config = dict(
    n_layer=12,
    d_model=256,
    experts_per_token=2,
    d_expert=64,
    router_score='softmax',
    seq_len=256,
)
Below are experts of layer 2 (counted from 0) of a mixture-of-experts language model. Rows are named router (the router's row for the expert), gate (a neuron's input weights, with its number), up (a neuron's input weights, with its number), down (a neuron's output weights, with its number) and show model dimensions 64-127. Each number is 500 + 40 x the weight over its row's rms, rounded and kept within 0 to 999. Numbers have three digits each.
Before each expert's rows: "raises" lists some tokens whose logits its average output raises strongly, later layers aside. This comes from a sample of Wikipedia text that the model never trained on.

# expert 85
raises: "aster ", "put", "p", "on", "aster", "pu"
router:525480500425539506487550492494558461472464449515471549501447478525543465490515462547540538427510551494540472463553485467491524538443570455537468487479467531535572479528443431420469544462537468
gate0:455472544510459528471498511479466497469437489504520495528536491487517559512531472482485536475466457577515525541497469443474460526481584452499547505379465520523484480521578511500479535489509474
up0:444527519549496506487501495458522501540523474481560439512480582500485497491519430552531562489488476524567524506488415469450482448490502512447578587447497549492489452553602445488516546535454452
down0:524470492575480548539493482458429582530523497519476457566401555468495501509511587604541465487549469454425523433443470498509478535556487503448565583501486481489479504505499562447512444522483449
gate1:467536552506487545560487456503477518517443465447478560479503564487460562508490435466429542477507487473478466450434446494493504434479498415503405446503454527549494461486490543597503583528500532
up1:483547521457448491421497515529523449522538531449446437423444556586533454523500572487593437537440483521534483444527537492477520543504437508520485504532539463529453455515475504475477444503540472
down1:495468489474469453497486436488520547523507516482470518545492457563531434537472486515575547567468391434494536511505581480501416524515456539571534442503551511518450468463474531487508478456496427
gate2:544528480497464414430514490498502450435514481487522550431470505481553516496460559495559471474479483502489441424478480522516543450567536534424513541554497536557498490456551443541577527497457500
up2:417518483471479478485495466493538488450484506470555517538474453487475467461465530554471530457537551488528597487456491517418567426428491542538480512558477494514471499506541494548488526467416586
down2:501492526566474556458493506497470472498547513442503435518535515479511431509482480512575522533430478564533539520430466474549569499508578502468491481470537461490504507534492500505505497559401448
gate3:495513490523475415480523481526522492489529489519566520510543532529521412527544496475539498560432510439471454499502428532448512462519468532474512446494539519504543484436474469466486553462561485
up3:457481443512503511591516523462453517521492503446480461498546496531491540516468521663410500524507551509548498507491554535503469499506518500555529544518449472502550561525531483491502501465463516
down3:536504505468530467526511501537477510554504494502537501612557553526432508466529589477543484509466523409458542519467466556481524491426458517519540496543547567456555448516510481521498435535564520
gate4:501448584426539455481496463554491482480620430511496511554461516534489489521513511444455491507556494508510533463475502500523489452437547587492463535434434486478552507438386455469537523481459550
up4:524538476512489472536519490493485545505426502448441506529466538507505491545548476534445536591485486474514497479544444522449472493513416470438506375568483503446452534564536466511468519489463484
down4:482437527456541478467516463475486503510563470526539500521406547506572518422523503512469490494535486529516516443551494573591500466517510572507477494443518543582441532457511521476495574517543484
gate5:509488573448535474588494574510548482454583561480542490440508517545483512549489479531506456489453516495462484627496560542538499507442518496575518522489503491489554479499458512484513493535461537
up5:551521468552437494448500483551600440566472506573436464543559528516487542534552503540502513483466441487510457484490467532470482618510456550498512527515495475416411545563518503500451488516476522
down5:489464471547504461469538425508578523513497484512439548544542482548458476494562421501498472461467488521463461513513541447390501491478446536493469496497517520422511475465527523483496555502426567
gate6:463528464521484537486486457528487485537478516507467453466457463500488535529513546501471609444490521508465454496515426521468473484554476526488449452554524420545508446479483503590464490441542495
up6:539516477514471483454457505422516494493507500489521486527487490523411558534452519529466562434520500434533474523536483485564543532526511478565542491596471533469465462483493561492537452510524482
down6:458507483512516489563507540567519498491500464509594537524580463518418493527513465468485483494508490443485445432492454387545509514487439514565534493513503518511489479493501469511506494452481502
gate7:543541598504535503471527496509503519457448491498565449460525467540550500469486482425520518497472434531475459535468535473501424495487453462514520567513493468484410456482596521558510524512500520
up7:430441530528424520496526521499553479614496516485516493569494475527543535516573488509504499601442446511550457456451516424495526466482480530548483516463570478516496560448515489487475455483441515
down7:552538506557503583455576525530451497499453496505435481458484519433477498531476493448490456535513463555443488494555501519535488453549481413561461460570498505474507583521510507529516521467552496
gate8:457503496513491503516506519522463508531425490487491435446500509472487510491497513448505529501450550543490490584462486438531531532501547430538519549416533480509466439473511449445442497539537560
up8:468561483496491447479488469501459449517499497462453442464478409508500513493435516451513547552527459455507494512513514549538526544443492459447464497505454501522436501496501485500493458530484546
down8:484598536560500481594564498469539501581483546438529525560519506527551539484462512476496484533519449482484498425506521455450558539564531442483572504494540513492495434478551540458517436489488448
gate9:554510444504486409446543528431511494488450517465477471494502529471487588522577517452500560532523506499475496498504516506509510425536490461449511541489458465534505543516545507406534432461493575
up9:492520431434486486457504448553439465498478543514476544449546556557562466539425490423506471557429471484484543502517535575470493486448494514502504447485487434527547476516488474514559526491514507
down9:445524480533601483545528542474538477525355472495512470497475465551490539484461557459503509445458479573570540510480539437436508564468515508424511518546469528502485555508491512457532524498461513
gate10:530540498465525540571511566546491506522499443472558525412487485492545472482427562504478477397538487494397518506547552527452496472441559517472452499477511529553501515437450532469494508501471509
up10:492504508488529549504553502440493566558530426470509537530495523515495521449444507575509507464496516511528534472515477511539455488528589475493465513527496546536542559451429388504524480475508505
down10:533520547467518580615496519530482535518454482560516529461472550474480470418531571525510471455476559460430530499493474516484417497502475555489515480513512532535541538473445507495572473465521537
gate11:501529512464544586496444510457501429450521553514503472435556502442396495476469565478564507468488399520458509436589529455525502526513545427503538459554511495484512458434468546545452509506467462
up11:509520485512544450543475463453471430511517505471482498525526479461484545521471549566491573495495470471483524505468455506450455389519511472494548472568517500415475480567534620467541556560510545
down11:521557557413496536578518438446505554496428540521506491446501524514571489541475472530460464428544434506481490557540522447506559505484458530478507539475497490459518473489453523549472500456489467
gate12:450511485508561483471493596499528442528451503535515553494477492549513462460491556500505558455506514520494447518415512479525491473483479550493498519466509498500507421530523482460501512442482474
up12:506493520446463558550514461468463447498512471515589560511534499455497618501509473490500516479447529503449470483500476448583523489570538530549517525502484487390459509579535460513475405484484448
down12:474508495474575522567408443475533505403565567502488462497535489588525526425523547532446447539450541567490448477488484504537442486529544411497531495491479485425461584585553544508532503502469499
gate13:546524536447465514530465414525440481499466461520421485474457498530560546465530492439522515453475505470490532470489538498599521498466584505489453540449572582490430493526539481535495534446489493
up13:497550483453532544559501483555524449464525446532523438497512530473506553517506511462562532439575491455502517515505457479510459464490541553542507494446498499495550443557535566483521504528433468
down13:526435547483582471501538553483472534572513543485516472453560585571485494466446535549519511481490500423511467531452438522533499518497438493494516465523555478505562548550531567489536476490425537
gate14:505456550535507485473418526482449442460422507596487517452462505493492557487546478587461501394513486558560447510458500505464479556514532570504552522554570508501431495540527510464446425472570511
up14:477467375466525493473470461530483537489482523524475470510462490527449497536474428489410523445513499571576485508544479477436575529494447585474491539523549485555433480535514443536475514492493519
down14:477547407487482484485504446469505552529551624504490551517537490540429461525553509442492487488476534574539532516504455488492463458462493556498492486603491487505505514521485530537488475486539478
gate15:550503547574515426496512521533548529466507522543539534510479478445491482461477499437433526460526419481479522523452534496502484502403464495472551500474530487494539556501482556454467598466561433
up15:485446516525502510483499536500548516509551487494506495498519458487492501510531484550403544494455429418446578508449498516477457516488429508464431509481496483480559532516428554510532548512544504
down15:413519484491509504534578574521527518551541471564471520507575472460538421477460500473527534455539487482467500477476491469481467571497417518518588473536481466561492551494493497547473474435582517
gate16:536501498457469583563493473509511559560541510482503454525534502526525516461517527419549455411442449476468526436492458522472565517506537550545509545503478474495460527584500446512509489462498494
up16:525463548520457547542537499467521467549486490500463486486509550402526487515496499534487528470573512549540498469447518472479473513500475558523485518464503413522538517431564503446512488386520426
down16:489563494501499487433448465496498571578486440464562497506503531526526490563513515514555547550554486516511523545477573482536476485473494489492510500473484456472597498527491544496499524489529454
gate17:560521474501543510490486449542545411496469541461495439502524456518482453495521507450439475542491471510519540511429510489501494417560554532536491499532497466489469467532508492486508499523446479
up17:478550447505470563545473485519498484480437495498535538518460519512531574544608533404516473497475461480512519507515533519501498454515468525480415507509438458526523518531489521530485424443499480
down17:460483537507484505485466470555510478410500486493473456492490472541567517528483560510448429440591466513529480494508503465470491511522468570522333480564492485436479468508470505553493520573453514
gate18:487453463479529528475516443497546499430480509592478488583455508515503493434477516459468480447525487528527554468558511608482525468578549499471478534462491443427527467545522438520527524448468552
up18:559501585528591474463513507541443474468443478480463423448518486505513489522449544458585548507529555456482551525507465461489525428460427460498478514500546452497552440498451568522503525540512549
down18:534473474514475500490579523556464477452500447511513511552484481540512553509558566473542559486494541475533486455593452538483530428499545483499545497349542564537574452504548514512498561535448496
gate19:521531587520461471531420590516533482465492443509501443501446536534521524517549501506503506541483478512593449505472530523489458410532492485469528485507500486474526453520487467569405512481502495
up19:506449525478508468497493528506550486483449526464463478542471473496484483479521512507453601490450528431513440442497464528490521397479498542455572519476503472584481524567479411546519497461463529
down19:505471547575466462466518521478489533501500482458485493509419593507528512472563516514499452501545475479471525572543553523479456473559507407574495523517570516473462455519474515516397459576533448
gate20:479548507504513548440531499498514522520440511416475508530480449560525497555458439480477505426487580511552495535528546490551536467481530599484521554555567540589534474521480472535501585463513528
up20:538484425537486427498515519447470579466523467423531477440467529496491505515529506481500513407514545540484402551436510495478507464391468468457442525585475469492535573498424496557479546531458448
down20:582472484580503548482462484518474542577574419464514549456416457454437509505535524492545528466460561494590408497505478457567451445524460488443480475467518479484493486568494512489571500606524498
gate21:500531457503530523482525562484434496398538486459559401492537538477522500526488461455453484441524494560508461474521438501516540531533483496513526498428502524521523507492435494440456512445483479
up21:530468531543546520505478497486503500465547497444484478520481469504528520508489432474468430503498463419511471583512509537481475533529476494480422457506486490529454476473484447461519557426510443
down21:481496487543457480529517438510491509522507590376496482486421550510508541453462495527500491451513572452506463512500463522528500519579537518491451501499559545514502467484435516532540498521548471
gate22:556586497568463566551460491526515449525501445533545540502481508517442465455499463479573513500494497462498489530473480472515458557529496576480479468444507434536533490525518527488503482495533489
up22:487506578449559412545511485525578486475482481480543437444469460480424527493490473482478433500531432511545554522501461564479472492522511454476530498429498509527576519523497573478563501520500455
down22:553539526535538460497529556462511450446528468510453556431543464503524515496539467530521470546519581500546529566465509511560486512473512516478540497469504451597627558531468551521494512485549492
gate23:514493530514507448458510477506505468470497517498517520498456490526522492492545461561568586507497488579531551512531480485513559502501465489530513466474486531426576516494578417520455538452470495
up23:586450510536524500490448483445462502404467528436549507508462517552534493483543512515552518484459456516489574489479520530530553535511499501531569495493486534542517525515505465540506484579441538
down23:496501564501514400545446482471437474460451474568552583555483448530474445477545458525500514520475494484583516544447487460503545532480559469525549519456427469447471471470488504460455495536500507
gate24:470496503445494528516531471596469547530551454524528501405492523512478413568503525488510466538533509462445496501474430493429490582466521500484517486545610602471512476514485498478540470498479492
up24:449525501442518557518545500443536466588558532474413471492473583445461499453479505491523437422490513478508554454413488471458479484442480545512439549414448481490463512458495464453475478494498551
down24:556545545518471465523532493544522490483485407510496497506534513470470597479467487512457448474518452532503516481469457569519467461457503563494502497494546485546551547531508490467523556433523552
gate25:478529514466543490522524475537445555503463447508520464526543460496493512504379546447498515452460479479487533587507487555504498486482510462373497469529492498506536489490493447431432495499514511
up25:473456517540565486496476538460534510494482488522529512466524448552468535526579505584472460535504490512462513474483497455528523497527504476552485533504543493520448491473499538542525472518425464
down25:502558459506591490492523513537445522482482489504532530528427410472467504600471511485555489493429502510518480486494438542503555482531478467543476495444494508539448536494441544540498469476513490
gate26:492517441524487508483564481504504490471516559501494559491468467484470469452547464481453474515526589486434475494527498430484501506468467462528541458492566512453551457428490512502585465511466502
up26:486480518547471456562491470524512525508417535555473540472540475523518476477567485473533511533523576482357516446504497515497497496451503581469463516444523480496505526570543502498540511531502505
down26:520499423549489498513521527507535530462505540494525507493545468438487452499464514545446480459460673448447578528512516521497484465540491527483496457447473527497514441496449531507516488517545497
gate27:532483484497456473507506492526477517462547498482491583532529450531552535448492504455494466543528521470475516540498520589499454448493498507513452523535499477510474540493586522510498485541469528
up27:488493464441612399529468490517490446556449447533462442529457500531505489468473470503483581468549478521518505496481541482515576469488491469472469527490510551446555544440498498487502493564493530
down27:552516492502520430509508501555572510523470518563452515527470506552425481487508530489521471455571506497536483437531511448469510537524400528545505486487502569531579563443513468494483474471515518
gate28:527516436412517475476555504410426501487555492505496428504496492512518416492452500422527454488508531476521502484391495547509472481516515525488498475503462505549570484461484555490451457484524521
up28:519488545469533486523502503544495489509428468505464504477491582573500514520532554545442522412472541455439545524398516543509498518551460504586586514501581545472467495510498535512465489495432510
down28:445496545501493500467477495436472543444521495499520438526475509503447455540530490476500439497463455485528447474487428526496526462435542531523552416474425539509504539527494567529449429555444576
gate29:476463528517499458521533479461503571516606533496515540475451465482487516485432485534494572412465497500519482479539562496534504468509480486527461536503584493550503497450342458481500439467492454
up29:452512486515495553563518532453503552455446559516508438485514534512522478454574540480536469498536518500499516498482499441464538499522575471433567522486532476532513497558555476532460522491504576
down29:412567440525437520471557548416491516434499523453513488482515449553488534473511488540455512531475463475478472522604476412534556480528485490538455475495460494515466438490460514518497443494465491
gate30:534523437585543486474459543440463489485508527502464581470551463532525474473568522472499486392454499547542467505493472504457520525487471485540526467521482503403564478536465474490475445541513554
up30:541517608514547514449463517445458386496511517482475560526472548527547583467505462534389480521476529511474524499555500502444455531466553484568519485454415592559461510464497553554487467513460541
down30:481483505475495539515456558486486516506533447449461535420531453513559564543529502469543487492519573614410505415521525484444480516485572528543525531455486509495515531526522521489491489600540516
gate31:514435476514542399525536463514494507511497514484520414490468533535543417491603469500558540495533495522493492549523476529449482450474651460537535531490430561497479485459537459480479483560463496
up31:564432568491512505496525492508527404540526555489497527626470536478510455504449530534427495475459548490497478533466500500513402593494410497473465504525499522452482482524481524519541446505556506
down31:585463499469458461517466592480534442511515473579465494590494528494456577447557530464508523477517437519526562485444531564507403489463460483446500507520444508525510433514473484521533468451563472
gate32:394452513491587552589462536511439465575430446520548509455466472484458478442504510502496494546537492488509554517439507490546506545460502448448550440472481521458510500468495491421538535521537551
up32:535480546539456471518490518526545376525406483536570504480524455480548490475497518525531492567515487495510528547494491449549505544526611435429517484472492531513515423482489489453457477568551519
down32:552486512483458466523513498421480444527482539532544448479500542529476469532410509429547453468549522418553492488508500464445547531568570512527517532500529478467449441468443427428460537449537467
gate33:549552533584527548492494553526463496540542541460487502488521482519532533576463448446507456520448449561438498491614543458512532544427510487567500517484527448481542551484463394539464517541479516
up33:474534510501545509615529513502509578459515500507548455432530421503495573519461488457562408445462505485540451480465469475448526508425521442487504562443549568433460514452469545492431485503447508
down33:528520484620478517536460492407503499507515533518462497496464488488545554501536498410466531542490500531465490465530540536535468450502583533543511523441476504520523508449537508548405520518522403
gate34:506516521595485512499494466524498494517463500428556441442442470464588434545488510422532416474558536482537550519559539504498526489513477518454498531505478550453534481490464471433497536477483509
up34:428444508546501422410491457547524559432515541497456414483477483501427485464504525581488545495517594544543507532510495484471480462506490466534494558470504566479517515408492516513485473554508442
down34:497548485506495554547506466493494579529505454507554510440457449528436527520485535447550494503442497480476482496540490495506487538515469491472406507460489513507570372439533425539502555487524521
gate35:529549553437514474561477487469450487528452456520436466495499481502488562423490553540570465452525494574489548485501402524503477468548597447506467525504513499512476451474479440408503504499479543
up35:467527555504506493537470560548547412576527483470498526478461545486499468478506485488479476531559439498510508487462448525466497458468514582562475488497471510442506479469478572488525446471501502
down35:546497471451500566563429473611489569517504557497551506454474507453462425490471483502472496527459476460555545488512460491573502496444525590480461536497539492482501540416492500503463520515518421
gate36:551472558419435503446518441519477534505553504436507537443551441476497445534485507502481472498512539414481507524501526482500559552545515506482474471477486473564499592446534507460497549407464514
up36:444484546518529464514513501452492454471499515554501487487484492481610501509549521542497458517480500495450506448439492550457492441532565446419466483461509506420508476493496600497516553515504519
down36:524536521524501513479519591486462476437484506454465508510484485558490486493543446504461511468504473472499499514489459449500500501509504471558508519495440584504564440469437515471481506520493490
gate37:547525470497484534460553569525544398461544491483431427470454514522512485470571444468539561479437459567456533493549517539447489526481482575495542522493457485480501528503478490482491480451489510
up37:524463474539490461603572488530497495485431485491498407532491491455462476472511430536474515521515486502514585522533514535521499455512465492490441446498508516542509533520459515499518432445532471
down37:443434484571449504516573476521471466515442456494482519542493542500515535579513546469439502501519565499502521465547523446519514565535543475501459474479569522515514519488518465535525463490478503
gate38:521567506457458391489527493520636513554528453445503520502537511473478495482540466488488440516535461523447497525571425481505466401500520537409601510488577476389425488471490530522533512490456527
up38:553494527514530483565532451454550462556491556476521487544478486446468540513453462478445465444512468479505505478531467519596460474442515471498501502483510522572433551500451492479563457509490508
down38:582498512559428437534560478517518566506553466429511478503555532505448540510485491495425458463539535508512484497496495507540446452528462510449534490429593439510429498483516518462519490445501534
gate39:492584499558473494511486539462457421420514509559469509457441528478466488552536544470553477525600415558524555487471470514434470484462436521533447567536550518492525470550496534461500476496466535
up39:530483541530540465469465453503463493502516492494467578585495456435470378478490499550484501504418480473494453529522526488528457513482526476495595431460468471464497500417551554531524575441582483
down39:492499553480442465486507543478485472529501543521563529446513500540529527512519540508549458528540525509498465510516403534427488525544516514505473533454577442527489449456550492530518500508521484
gate40:511445499504481516481481467453537499555402521517509553571484478484495452505529476566489532524471598515543428528606523513488498501535526451445532400549493467561438492529490485520486532439463484
up40:514485489541542564467504509490429484525576546530489583534512529453472497526509471552479483504502559519504427502489554492508485534565456514500454550503452511527462465501482449484471506471552432
down40:461499509476514533472497450458548467520554488501487542492416467532496517487477535526506464494482465482489502517457501478512575520467480583408460507523452438514531467420471528515498546464486529
gate41:506444524514515551578500532421465553503459424503437438455424585485467394454534554546462494511525478511458537517542506515488495508475468467500498539525491447471521520494472518419480519526501498
up41:528523565512522492429414467536529454563543506431513471521498505458453485498499507450452579569512513564536481430504471467483446497476509555463480506535475507492548492482492476481423457531471474
down41:518516447487484516391523488486541493449512497533483480492492500499507492542513464385530570441496379520497540470493522504449487532531458507532550512462560456491514418570549469481539445591489438
gate42:527528527439497486528578528491520538506448456535487535539523530564540487525466481528491507445424563516464509524580491447455478523482481535559419491490518497540416460453561526481463456523474506
up42:501471460485479530466569429466525488442462459489435548551508509475500473480534513563496508407474558568485502556517615535503481537589483527471463516546445521492483452542503471527497512455510458
down42:463494516474511464467497452543507528538494419494471563464446470412496509488519547512554509445476489560440495545465555485502494521532417477483511594556466523563426529395496495552417451490531493
gate43:495478504523507514611490493480520445493433475499466459544537532519548475496523495444569526510551529507514509532399496484489444501557489520512467506488554457532498497479461474505467470542538501
up43:527546496460487510539526511580422517560473606447509488477550458508509508450445556485547459496539522478445513539540567463447473472489538405493538548553484499553591525517507536506481514505486501
down43:461480509439425523515466536546448533525502497413524472425471505527501478476469502481458521492493479559445489493499513444501494447579555541526539509527492463477471463465479384481476517506537484
gate44:492512516470457546518502457544442491485510512561408586515540489551508495488487456542544495470493544492476547482483527490544444445446515495477498500526514470523509477502487458525499473474523503
up44:412550516516513450508529538516538444559484556503522482486535536569496475506515540447496493552520524449519453531460508555478515554459586539499471490486471514465516474479548495432537495544437494
down44:509540561485487548551563519519464478556525459538470523399512493528507556561497535551489469475530509471515486535490520533484488527489520527546473501532502525483521504553544473502468541512541424
gate45:511517512561487533548524497553458496511465449536455521568580523519506479465602521478562488537414471519544505476442478524539473423488448491480490603508524555438524510493464465589471521474539420
up45:496483406529541528520497467560517506458413495431475573517432540559511460458513461531553498581500538515509577446522454528501489522400467460521474487513531548510486514499583550500458469510486490
down45:550482491433465525484494507507536490494488544440515498458457480500560565486524458432530452498550486493587465539521473424501569424479449538477568497474475536533513545523490554569480482458495521
gate46:507554507506404468469516556526419515518521502444488444525493500520518537457506560486484516480472519484563512475612504492479547536574566510432565533488533443472443471496517464486507428454538470
up46:478500513502576428515517491483499473504585484483536515507469512447423484543471443555500423445561519472561534507431511569484528566500525448507394553528508532539483513528523534525544485526495490
down46:464514465503513478483476547520433449483495488493456535505486522439502526423552486538461486542478530498519485523496493516552609499499584525440484430462481532470467540531471511510502531529522446
gate47:530493478524516519516454487522542409502479495494497532552420499426462548441492465497507552572485513520527545505504459492453508492557458486494524500472499559501417473532574533474572517560508480
up47:456499467517417498511455482470509505534535521492542455550498551484519485503502410493441486466506457601476502462541531481470496499510573456444500462412500471452494539448460544510522498499485536
down47:526509461524478467508462473593552548502455501503529503475460472501566456522432451466470505501489492493516446544546496460454519459497522479505501507476522480467552490497531510478481520509464524
gate48:437488563485534528543503456500462523531526515536477488518504509464530514520424524523442507525504492471480464547592480526557493486475443404430503473524488482498491474610422491553506474452478531
up48:473415538534488495532494435498486607574471489493484476541510546540513476516503518514519586558449471544556422486494477516501476513502476505481528504469563468519437489542510522520503468470474554
down48:474486423509513459506465489496497523461464468492513500479484470487573511451590568461514527489508524500467559533450494452513571550496458480468530554575494457545497443490544497499475419507490566
gate49:438454490469534472503551538480490473464464560540541504431543467556488504425471538503515491542493569490478416531494435506532492494496502482437406470458449557458464496565441513547449416498469525
up49:469475504508520576423492523517443502483568524564450529474539500472576422520469474439467551478474515587543526515464557588440514479448461541515453465546550480521518491459511476477456458493451520
down49:532535494543477532480456502590389486478435506528562487486523455465493563472556539510495484521505508565568456497548520454485519496470484474505460483408519517506483492480508464505465511464458451
gate50:471572486482453454436530555430544481572519482434433532521509517480514484538536506496524508487525433508445456556578403471548557522526457515506406467511513431480383467439510545482416504531504420
up50:558490480480475522478441487539483495500494486478487484516510506510472441522481582532532479481437510477575461499494527507544449470515447547508453485530483536545519459486554453471463491494522502
down50:532510532522503508559506497510481568516459448488447474532624499478541525494466482488592530504482517486511549525538496514505456473514501482433412517509531520490562472498495405521525496510488492
gate51:556532506472501465454569433531512536601498562520501473514528493494487449504476452526507516531507467497534558520478434462498459500509487474531496431492545479570417486530496434487548489472482512
up51:480486493531436531446536514466490521537505493488525566485456465496466566534494469471552519457459469492538461541504581510507531566570489530542476598495524483566498511446434568529480560487498545
down51:443496474482491479483497561533528525418481559491529528468487614567585443541402487543488526437492484576484436489500531434537552477476468443503487451427530580500522490492482493482506507501500512
gate52:528488537459516474462456423524519475446489517424498478505482496515394448509529543475520460423485524463459447453607493543443520533532465552461499536550494512566563464603451469549448516560533521
up52:499499545490461482479466471497536488495499461510563569479474547486537514478452493413561439478485465509445511506497505526521465539434538491469521471483491512495578549411480572562505601434524489
down52:508504492455464488471483480494489502467470496567497436514513460402497553490455470438499460546496434496478471461458499523487491546494488495505475498566495506437498436453541539481486395498506446
gate53:510515465510570530514481509547460418458439538518463485478474473530438502550484494587484480521473472479458484477520492527520438506434531518527518543518462422432494476474583504529480530525538537
up53:489443528458553511555567532478417520461584517551499495432467529545458531482466510490488556480485436549485429461512507443519484534530513459552510446526578537539433489526427434433471470539525467
down53:482467524453480476525507514514499436491552516473484496460461478494466566553439493519543491455476554540554538504473507480426500492453479500527441542525519473533457514546493469444558429557503528
gate54:579543531476471495495438502533495504551513433452535547535536503492412498444502437515558514469527450458485565541513496519542533534518483421501444500453450486555581527516490470488510471521502526
up54:495506477542515475481487527481519537507525489486416488496491486548550540484456464466463449545479498485469503515594517449504490553504565549489534561498519580437568507461489419465465508523531463
down54:513515471515514521472537499562523491507452494518505490547494497464475449432485501544425518610459539537462506511564495548445559482512531504454551483525449470522502434496418433473558481503520454
gate55:480432541504526484479572521505481444524440512522512538556516480510558493519432493555516529473507527516529540511525529492554524491511473469503529442502476475443519519526416536528453512454548554
up55:470496450493525477538466508556500502484571465473466427530496484516520503526505459455477512458488523479485530494499485561534476499462524467463459472524480487411459521518529446412606465515491539
down55:503494484463567493466494447484519433494528563524525499515504482426545467495489522492555462461482527507446466451560444497471512517481504504512459540502527464468499553433528491490488560489587471
gate56:520471483496474515544563514512558471439501537489472486495545549528578500546458500433471517482469504529456457529529474460544498527518486467474507475509508520485567518490427501481481533471494460
up56:463481514435533492501512464511555513549503516560452489495546510515491543552516552449468511542484497496449501446537490492494434529504503465418453508540542489530475519457568493492458522573474473
down56:502521545499489495513501490437528519490492480478549522527517446447511530558514469461500436444485502544490461497510447523583432484505472471468520489485523455561578525459486489466426496447597540
gate57:432501417482460521435519552461529496426507463494473518441476463517490461430478515539446514419470523480507510488404499532511467537580485487491502544520554493423550414480540495435518490539522491
up57:523601544499505575513516581464585467458485504490498471454538469486411571506521493530444440423525479497431609444539485597488540437488461451568451490456502462434460513495513458473556525421552493
down57:544496513470517560520507523495487442461496584440554508512592516487446517482534539523489509486527554455637419513518473426531505550495527508537433514464439514470501494452467474450484570454502548
gate58:564534479510539473527504559484473488426499478437543541456486554497492500513541593409585500457476485500505483567511433456456474547464518496503407461503405491504493505539501523457508483459496479
up58:498533407535464461474470551471516441479489477553532632495499464441504554497443529458533554445512514426559507514506518488567513512495472520488513549450509479492504531567455512515464549538488437
down58:568515504456550444503567561571490473408508596544536513511469454474544519577518465487453442438539426490506423536509531478493478569505514469499478519495512526469523458531470512519492519543466575
gate59:513543480498546527468479492526519490520541456473493533493472494532565508506546517542523490525498496494505513479510520509462518523470542530539491514536483494464552527575598550514517577525531476
up59:406518483480532524520546506552548511659484495486551473512515527547484483491482498496500466438478392493511486482479511482541469481587476492478560546430506472517505557575495475455492518516485461
down59:418524428545514540525463504451512512566523527557518503508576499507477530523552496506501490554513517467558490539552437522580527510472454469540491496502465463477516553524552491548475486541500540
gate60:462546511472536470499462527550493447481478454480524443495469478542500542542496538562482520476525542499550550537564539530465474489528524473529402526501537464442437500494478518530490506452475520
up60:467488495482585443482428520521523550530458478470456404541533542482391516571503499514561460474552519466521454495499541486561522520520534454542482496494441555505485518431398448479526429450492538
down60:538522461512420504469535476516499456505501404466465482555464576499464547494523450432537480494600535531487515482550419543436499509532444468557460436573598521526450494512465531492513513512504527
gate61:453501555529503478412520462481528447595540496526521505507532565464542464458563501477527536450445524468577442592589493489500544465532473514509540528498543489485481527486560500519480538494513488
up61:503517491460502533488429545493504563467474501483484507439527573479482510485489525350466447463512548520440523503478491538478481507516499517594537456524487449483460489529473462512495473515508494
down61:512427576474490469443494537495535517463444450486514506514519466479518507462452508531456495512556549486397491430523524492546498499506510492535518494433464574497477475523495593503514434510521502
gate62:481475441468523602537510524492537499506487540531463475529458501547561556494437528432524503486486484602539520446496509455425473493505515520475456529571579501513516508474348458500495468482521462
up62:516471538544561419480462444511486492492486466512480531497500528472514455559499521479488479495534564532458549556448540608492464524452529419495472471486549501489436502490580586488420539575466472
down62:540525498473493519474500548448498452537522548486504461505543506518509445456517483548487486523498475582540489547454518487440565489475511536448444527471574423446487499489486460482613530504488517
gate63:372483512500447511495515498427513483525514454599504535380465489435511517463546472434525506494484474540495493491528510508488489541453476503444530503569530525521430452482506421487521522562540508
up63:531460495446600546469424441492484537487511465483471533501494527448578550475494526540475411479486490492435502543511476516504455507443564424441464515495442525451486484524527507510583449484464539
down63:507442527472499407472439525452524516514466546525530589576501524445471568488500454487567437497500472442518530538482461503496570521480509486541443454497443414528460463520499537474487501454465529